Experts of a small language model.
Training: 441M tokens, 6734 steps.
Below are experts of layer 5 (counted from 0) of a mixture-of-experts language model. Rows are named router (the router's row for the expert), gate (a neuron's input weights, with its number), up (a neuron's input weights, with its number), down (a neuron's output weights, with its number) and show model dimensions 288-383. Each number is 128 + 32 x the weight over its row's rms, rounded and kept within 0 to 255. Numbers have three digits each.
Before each expert's rows: a language model's description of what the expert responds to. This comes from a sample of Wikipedia text that the model never trained on.

# expert 39
It responds to: Articles and determiners this, an, no, any, every in prose, and years or days after numbers, as in sentenced to 10 years.
router:093154136178118095187139141158123110137116105076119176105131124130097109115078135117166166171126132120109177092101144138110128145100143165144113130152106083135147184090153128092204144086097090167133157061172141116100136179089157122164141160135116155110098160111136136157125190092089129073
gate0:128152102140058171140105159144093131138069099096139145138088119095086168117084144124145102128150129153154099124166106159092208105152108146141140104161136065124103087107129151112140086186123111130141138108131184129126135150202101095127167131064064122156111121114078136117125123173148100162
up0:136166098123111164163163150148124119133103111120149162106129125147097123116141130130173107118126130142130120106146142134174174151158095137141183092109109053172115120108130164138164087135142110136117134142136160155150144116147117154147141181053105102157122100109101068105108075167135116208
down0:140140192152152077120155132128100110150184088174156150155141115144078131076113183110166088095141120065155118128138140061068171122221120093103155191083122100164147141159198098154124158129053107138122152075132136163117116098090129151099171151169111156156123174133132077109121059070126160158

# expert 30
It responds to: First capital letter or letters of proper names and acronyms, often in tables, parentheses or after commas, such as E in ESA, SC in SCLC.
router:091103140134089119138164163127068123152132124061133163094128152181110100092090165079150157152112149139125181067121122132087084175099067181130123089103154103176119162132139169081121157077132115137069134098072136088110118181176130101170148195096127192153064145110156181180129179147134138081
gate0:122165124138132159139106099119090153158163090142136125125088148079136169136061130150105138120129104116107089180074151072134105120128178173092125093195162166113127072102103125136145095127141155155136160162064154089128197139089050083152178162131063129112158111134101118151097145112189157143
up0:135128110106146163122087102092097128167162081149129090154117174099189151150104123135102166075124103165078099153098123111164085132113137174067105134159165162119187070119088127095142130115099143143150120102078184105114173151138069086118174154128082141098135153124100098158091149105143142121
down0:130136132098071106124207093134117102107181086100139113052115105132092141152093171141149119207126140133150118129088120143121121159170163134140114167068151136135149135151163120083111154124177144190156127072142141144092109076141139119096105139110109167127104054132152085143153116105013085166

# expert 12
It responds to: Opening sub-word pieces of longer words that a suffix will complete, e.g. dep(artment), hor(izon), py(re), mot(ions), attribut(ions).
router:124105108174135147203156128126074072097097149103128136100120177143096099190081131097171165189104158113140171088166107101101132073113113169142156121118154133120121120127116116102170136056138125147097117119103108104106073206139119065141202135109147120150096140039087194170097115048109143079
gate0:179170160138015114130102060094118150154154142125140124129152126079137095089078099162178123122133113115168107147126122121112127087133225111169156142163143086137169102103042097083132096109160132105144158150101121066129170143132116106169143133112177157177077115123098114187058112127063097126
up0:133164164130080173102132142136125165151137137118119090139141144128153087102100132121147127124193121106162118146086098044139097100166199114122154060126107143123153120142130119112128152156159119131106192091116090120153146103066100117143153144126201187153073107152091133179071104107107107165
down0:189177125191091197090143092124112105121136086146115093135128183127133097081167118138134131181185134110099118129125087124119166135124132088091078130079129127181086148194060102056111134144122093073147158138117096132158190116129125161153119139130090111137151133184123099156089157161067094174

# expert 10
It responds to: Personal pronouns and nouns for people or groups, often subjects of a clause in biographies or plots, such as he, her, they, family, father.
router:101107149100116063124112187130122152147112152113107142124071109077071122155176098068127132105111144154100109040172099184100125129131141110074141050113106111144103109126131195140219144136110091126150126125132094153100121094118058109090124160093132134118064180099158153144083144110094099111
gate0:169131131140158135105152131140118178080161118144066158135121116118124073119167159140147197139163166142136108172119123142107110105098147160096124081181113133155194127129105103117102148102103118144065125169110159081103134030177185134126113179141116087137120165121076190033090165133166158128
up0:130165141122136127122113088148066189093148130187101137120070154124121072137134104158166177133182205137139127144129148162148089096124204138102121165154090125159151125137100107148120137152146084130116157168087125098085124042193167132099103136136119099114087187123064224055144128106188129111
down0:132132067146070127109172172130147092138165184115143167131134094143160147037129136075108179151135099097124152111144169180141097157137106115110139103116137176120098139118135097156081132086193131155139068171158127157154123101136161143160046100194097167109112110134104105073105124147146131115

# expert 37
It responds to: Month names after "on", "in" or "as of" in dates, such as "In October 1918", "Decided May 26", plus some "on" prepositions.
router:119092106177133146147125137103159049139122154114107154115117133130077093154118100145084137173141130182107161065154141166058182145075104193096178160139125101142105119112149152064155145104142037159086145103176125127152095115147111081143107131107109189097080163099118170171122141120098070133
gate0:158107096125092139103082066104116056119076120108114149120080156046130136113236143165084101109213132120188133126120084162215105153090147167072146103065146100152176123162112177168140130118153074115138148051136134178104167166183065072152098115090107148081073089111043156130060132116133080112
up0:181101093143130108126117119155116129054096110127138219122097130123157117089175140130078122102150134164129151109117144181182076130131134161062157125105139088166176140142102146163174128108095126079092117103102074117127154159164113104137062093087114092104046121110084165154091117136145110126
down0:133144086089151166147156154173113185113118132127134162139148122101164136101163115146144080132117163109206198152129134163144145152145134121071125116165119201101146154088121089123160131134122094097080129151143151152160093137077121122156112130099104123087150075130117162083116100126119147146

# expert 23
It responds to: Single capital letters and fragments inside acronyms and codes like RHQ, NARBA, FH, plus ordinal th, degree signs and t units.
router:107141097200114101169132120154153114153133124143099098102125148162058128178110151118116139186153084102122174067167066122096104125111174227085116116086107113174153192113140137130166188150112096140150126135135075166089144139155074166186155153133119178082096144062116136145131120111135132107
gate0:072169193076115097129154091169126061107072155111113112103141127157152195144120235153118165087112145177188122184122155125137160139144131121179192110127125133127123089139147097095174142122130150182162127156112142116116134171122119129172114064111080113081139104090129160113136169100109076109
up0:107150161042084135124122101156156113108107163079089098093123129119186130143103213156124200147112171148178152189130161114171113162134182156139200075126102149111132096134165083144210161109147164133182118119086146128083125125118090156139110084080092101123137110062184191131117178105101066098
down0:160124157139105053147105088083186167109147114124125102135087137137160120144143161084133133110159146096115171086151122184170144084104139181055175170161123103145140135147137139160110152094092134100140141102113142158142112170157138131118155171193143096137079134145137162113150164160121137150

# expert 22
It responds to: Prepositions following a verb or noun and heading a noun phrase, such as in, of, to, during, as in moving to or made his debut for.
router:092128165123162110149148122135145098140127159058086133089133086112110128137159114119149156154109126083077196075141087107193145176114130158117102080153136107173145127086091153093160149094136174131065120103097130125069093207154093093120063137162122159144082184152122107141100091133121090089
gate0:122141134097184075151107155131184128179085151146175064123188047137139140161130114067187171128104113127114140132109121123112099154085128163097154133147085095172159176046130164143168116107081115134165111127123094086157141099047098115115084128117084118124149092115139120092141175143166083178
up0:099130135107186099145145126117165109174108157137141105125174050109159161157123082058245203181128103123115112142128091119082187123088142095079169136124131086152132144075127115159140103100067101113152088170126117089098166117102096127130108127130117147147151092129081154073106110157197115112
down0:143074148140150139130202075053097085133122117212114152115091132115189130147114152191150104162116129109135114126090148106153127088117164102083107178150152101115098106210200125100178105174104179153111114111148090139068164129155190124137121150128151172119102124133119105163143130168112094155

# expert 13
It responds to: Paragraph line breaks before new text or headings, plus word-starting prefix pieces like re, un, out, and hyphens in "out-hit", "at-bat".
router:103130130113139075123125112083118120176124128093102135135087096150091082108088071100110150104104129086060178083161131112098107129087141105129085077081167134128148155120158175142163145065177129124096170129122167141104051134154131089168212134182118131206082091134118162134126091128136111164
gate0:150089070112151078130110097167135196182087153069054110083090122183112078113110108112140147103088171123137082138158153068119136104113128105160155095087151090132094121130122130201123175127163101148172092080145126150082137100135077141110125192171202127122133131116119156094111099088118082157
up0:177102082126134070149103151149178170177063145045074055104099149175144103159112081114122132054074138130127081144155127084120102112079134116145184094090149123144108134156176181175120154094110102134198211077174147166097099135149108144123131163140210122074137124089122145149111111100133087150
down0:123160125161121136080127096124132095181112118169116102092144095185144163129050148115176153096138100118144078105126126155140129162124182098114165131168120152047092082118128121105141117065131114185162028095130202151164120115088142154095078146101141130129122171125129123151169077149107177094

# expert 20
It responds to: Prepositions and common verbs inside running prose, such as of, with, for, in, had, using, includes, gave.
router:094128106153080105169121115173080099114124153146059183142091091158134065131102077087093133131129119117104149060181096140085134137106125150139095061137131188169161124055107130101176140117147144144098115066111126059100127156126163154160148142130154142131062127101133171119094113128100082122
gate0:167125180126122130096124067101152180182132113149117125156135136206198093159115088107146096105088137102083068112177103093190095148174178159164098126098146107179116146163147157143179140116131148097095186128134132069098122134111098164088197061117146075126125148150097123092136181126137097106
up0:083168146119131125094107092082129183170097118193120142113145116151158069171098079135188096111077159115116105097106099128175083175116163130139136134128120101163137161150167170158149166081119126121090195132123163100108178124124102137071174091159137058125088108179070136100125141103174086125
down0:161102146075183084143163169084125153169124125191105135134144125155144115139169160139144118096097160163173105122134109134154099143126134161100086144064198110113120087128083119154193188100175157131160196132115175127139159144151126107137060112147163121106132111076125134114110187109073137104

# expert 21
It responds to: Birth and death years, dashes inside lifespans, and words like born, died, century in biographies, such as "(1871–1946)", "17 in 1752".
router:065105156105118109123170170104148047101146156103085137106097141165049094159110127111141213123125180170087150083161129098060182109137097129096109095205156082166096165129151143115168132135098147164079094071103138117092133121173116082149118165174134165147089188138100154109137169105094104090
gate0:126117129059140123147143169162117091143167122135125154096113093087185095150139145139165078088166159079115157120138164114140188125121139153154130119199166123154170111073100108151134116164115115122060120083097079106091086095127102084143109081156194107127139128103060152130065097116105108063
up0:111144111087180102156113176118120101160123153107118163091106115067144110149170159151162124084162141093117112114105178103149161147130148139191125151146129153134164111107130119158128162148096098119081090110129115101101064085134093081159137088188170130120181102101064134157033094144104081077
down0:119075112112157119086107188058123094158151094085179143163139130168125120111144134122120135160081100101192124084117145070088176096113092091136152125162127067197166107168108095147135146104088159141113069097157072111144204145143128139174100105091130084100141122170080115113111081141153136111

# expert 34
It responds to: Middle and final pieces of long or foreign words, scientific, medical and species terms, plus color words, e.g. ensis, thrombocytopenia, gamelan, white.
router:124116119167080179148123125136133098153089117111080159128115111143036094209098095071122128186126128141152181111157106146105115117114153166170069157146130158142188083059117151094176164095149122145094105095131135116096121132148137156149185164147199138136116162088111118135177105079085105159
gate0:144099164095144172150157092114118122145140065116100144140150113130076057177102174135124136127132144116064123136166073143138183141132129094134151125153127092185167141092070104106151090121095138148077135124135087175063134146186140145097094086088131125165123150093167101077114102151092103179
up0:154060148097147158150158093143129146140105107179120144108126098079070114167106107150116152154135156118109140119126072116139145105114143134145152116148144099148179159099076097122124098112098121164090128134123122175071150111141159144073120060058134152115089159136152129098077140165121158157
down0:135168142130131128133105096128103180046083159198096138137119151104130128126124110113175094052094090137125092191121105108084140158170142085156157218122131134104136164085153134150138141126130164150158142136103177164144087112148158115068077121076140058110149132121109111098135134089137155128

# expert 28
It responds to: Single digits in tennis scores, percentages and tables (7–5, 25.8%), plus line breaks ending table rows.
router:046158153123108138181165144100130120140109137079053168149134124099105088089132102080142139157117085145074157123110114145134155132168086181087110090157113108114111204102180210106167154122119145216095122133155109129085114108104108158191140138120152179099070182098105154142117134075119093130
gate0:086166158163138152139151181166120132148104105132138160051146152086129060110151117125157061120115112117063138063135089125171105102135050137148095108144139115049080201141143147104131107167218136142125198126142166095103181122134134124114092096106149155069089127111198226157140177136090143137
up0:107152174155141128147162146137135174120160060133133174080125152098152064073105142137138094138157118059096118091111087119138135114142023151119125070105120093084087161134154122070129089106223140145108184113137126122073171157175120104152124138090154178081085107099169175133101186153102124121
down0:138138145135124129063175135061119140171150108186131176151132146116116148145092096183131131127129149189157128146104129137122128119106116144168152112133072084137112117056108146179141163144159036163173138154145137092084141177126120160167076157125146138111157133130040151139097087153163135145

# expert 9
It responds to: Number words and numerals giving quantities, scores or minutes, such as "two", "several", "68 projects", "Roord 55'".
router:093092116143100113175135194096142106133086113173088149138130121156102054146118109129102150109175136152138132108141103105127089101099089166112093116108094144129177130138131174099218185104151122134123109107175121147138130081090164127169150141147134157111093180063109146143104115116134100116
gate0:133078167132062136170095133108149117158164157109114130097107077104123130085143098113168083115171132099105123154134105143094056113137121096111133107105133188179173101090173161146150126161206116108183131170155103112161121124133147163060160110178117125127098120135096112179079109103120181093
up0:135084162126095153167103104096157095163156151153148125084129086093097160145172116087137031147180179125133123141156138117119051141171097117157111096131119161106203142149156184140134146149146164101157132167175110101136158132108136128090111117144089148112142141134080118109099139095100144126
down0:078136137115138126157050099085096096054055163154081174120141124094115099094157172191135108114160114182136079094160131127186109138118159162095160137127147143114135098111085121138147110142176094127115131175109144172150170090144175092129152154117135148085142110128144154093121126124136092148

# expert 32
It responds to: Mid-word consonant pieces of non-English names and places, e.g. Carv-aj-al, Çan-akk-ale, Cons-ig-li, often with diacritics.
router:132112091146145151154128180138091057178162137133153088115137119166073092158072119100162130153116160123129202119188111088098136138160140177158124094177128093162134152084103184113108186093091127135081090074120133131114135119191153108131156142144204185168080155104167132123126133100103132100
gate0:192119156112180122097156161122130085132108130175117118138048117146160150116166158087130140185129160120085096149145122170112143115169099152124136070158070143139200142141078108095112146098192176105164129073153122135068184141163085154198125131126151097168112100134150124170140117097079115166
up0:136117178148184187094108174056143144133106144200120166157092103181145112155198166106133191194074146134118115128154118145123138123159132160136117094167056106100176159167072100114133168134183170119161108101160117176156153169147125133205144151130130140172098107173177088135111166133058083144
down0:071109079153116084148214096171111132143120110082124128084122091133090100142135078157123120126155142103093083111105148112090116182119096147121133131100093149061178056179056160150094114143155128108108096154102127120147168128131110214152195111101111162127135111151125122141173114168095076101

# expert 11
It responds to: The articles the, a, an and The in running prose, usually after prepositions like of, in, to, before first, same, new.
router:096126094149132098143169152152071141166131132090103184144090076156150083179109162128198135130101135088124181162144105082135110122113128133142111118167160101118148154123158132076184171091142100126115123073093164126098139132164171084155165153109157183180076190186103166157150115079134085097
gate0:156083115134149106106163126091125150143161158122166075140112091119174178133136095121151132073131124114126151124151116108184080085141141135156135134147088130130086146123134120147178133137165116116142153187148112123133100127098100139147143167198139106155113110134077127116111154156161105170
up0:137100068150132136116134136127127127067132121112193130120104121143137156132120126135156133093076110099132185130127063106137080107092104150178122051129108138129112133083094085171155129147159107128154158089135142153107156131110100087173162167121148117160093141094064142138100147105140112168
down0:127112114117058126119193150173114117153123141068093096090150192199157109141161149174159142200168113151119163136113087143102128129147131115113105098106141107083130088138134065134128173088159118117190167130113150084142156099107148068100114160147145103182072117173140096106124075150118128076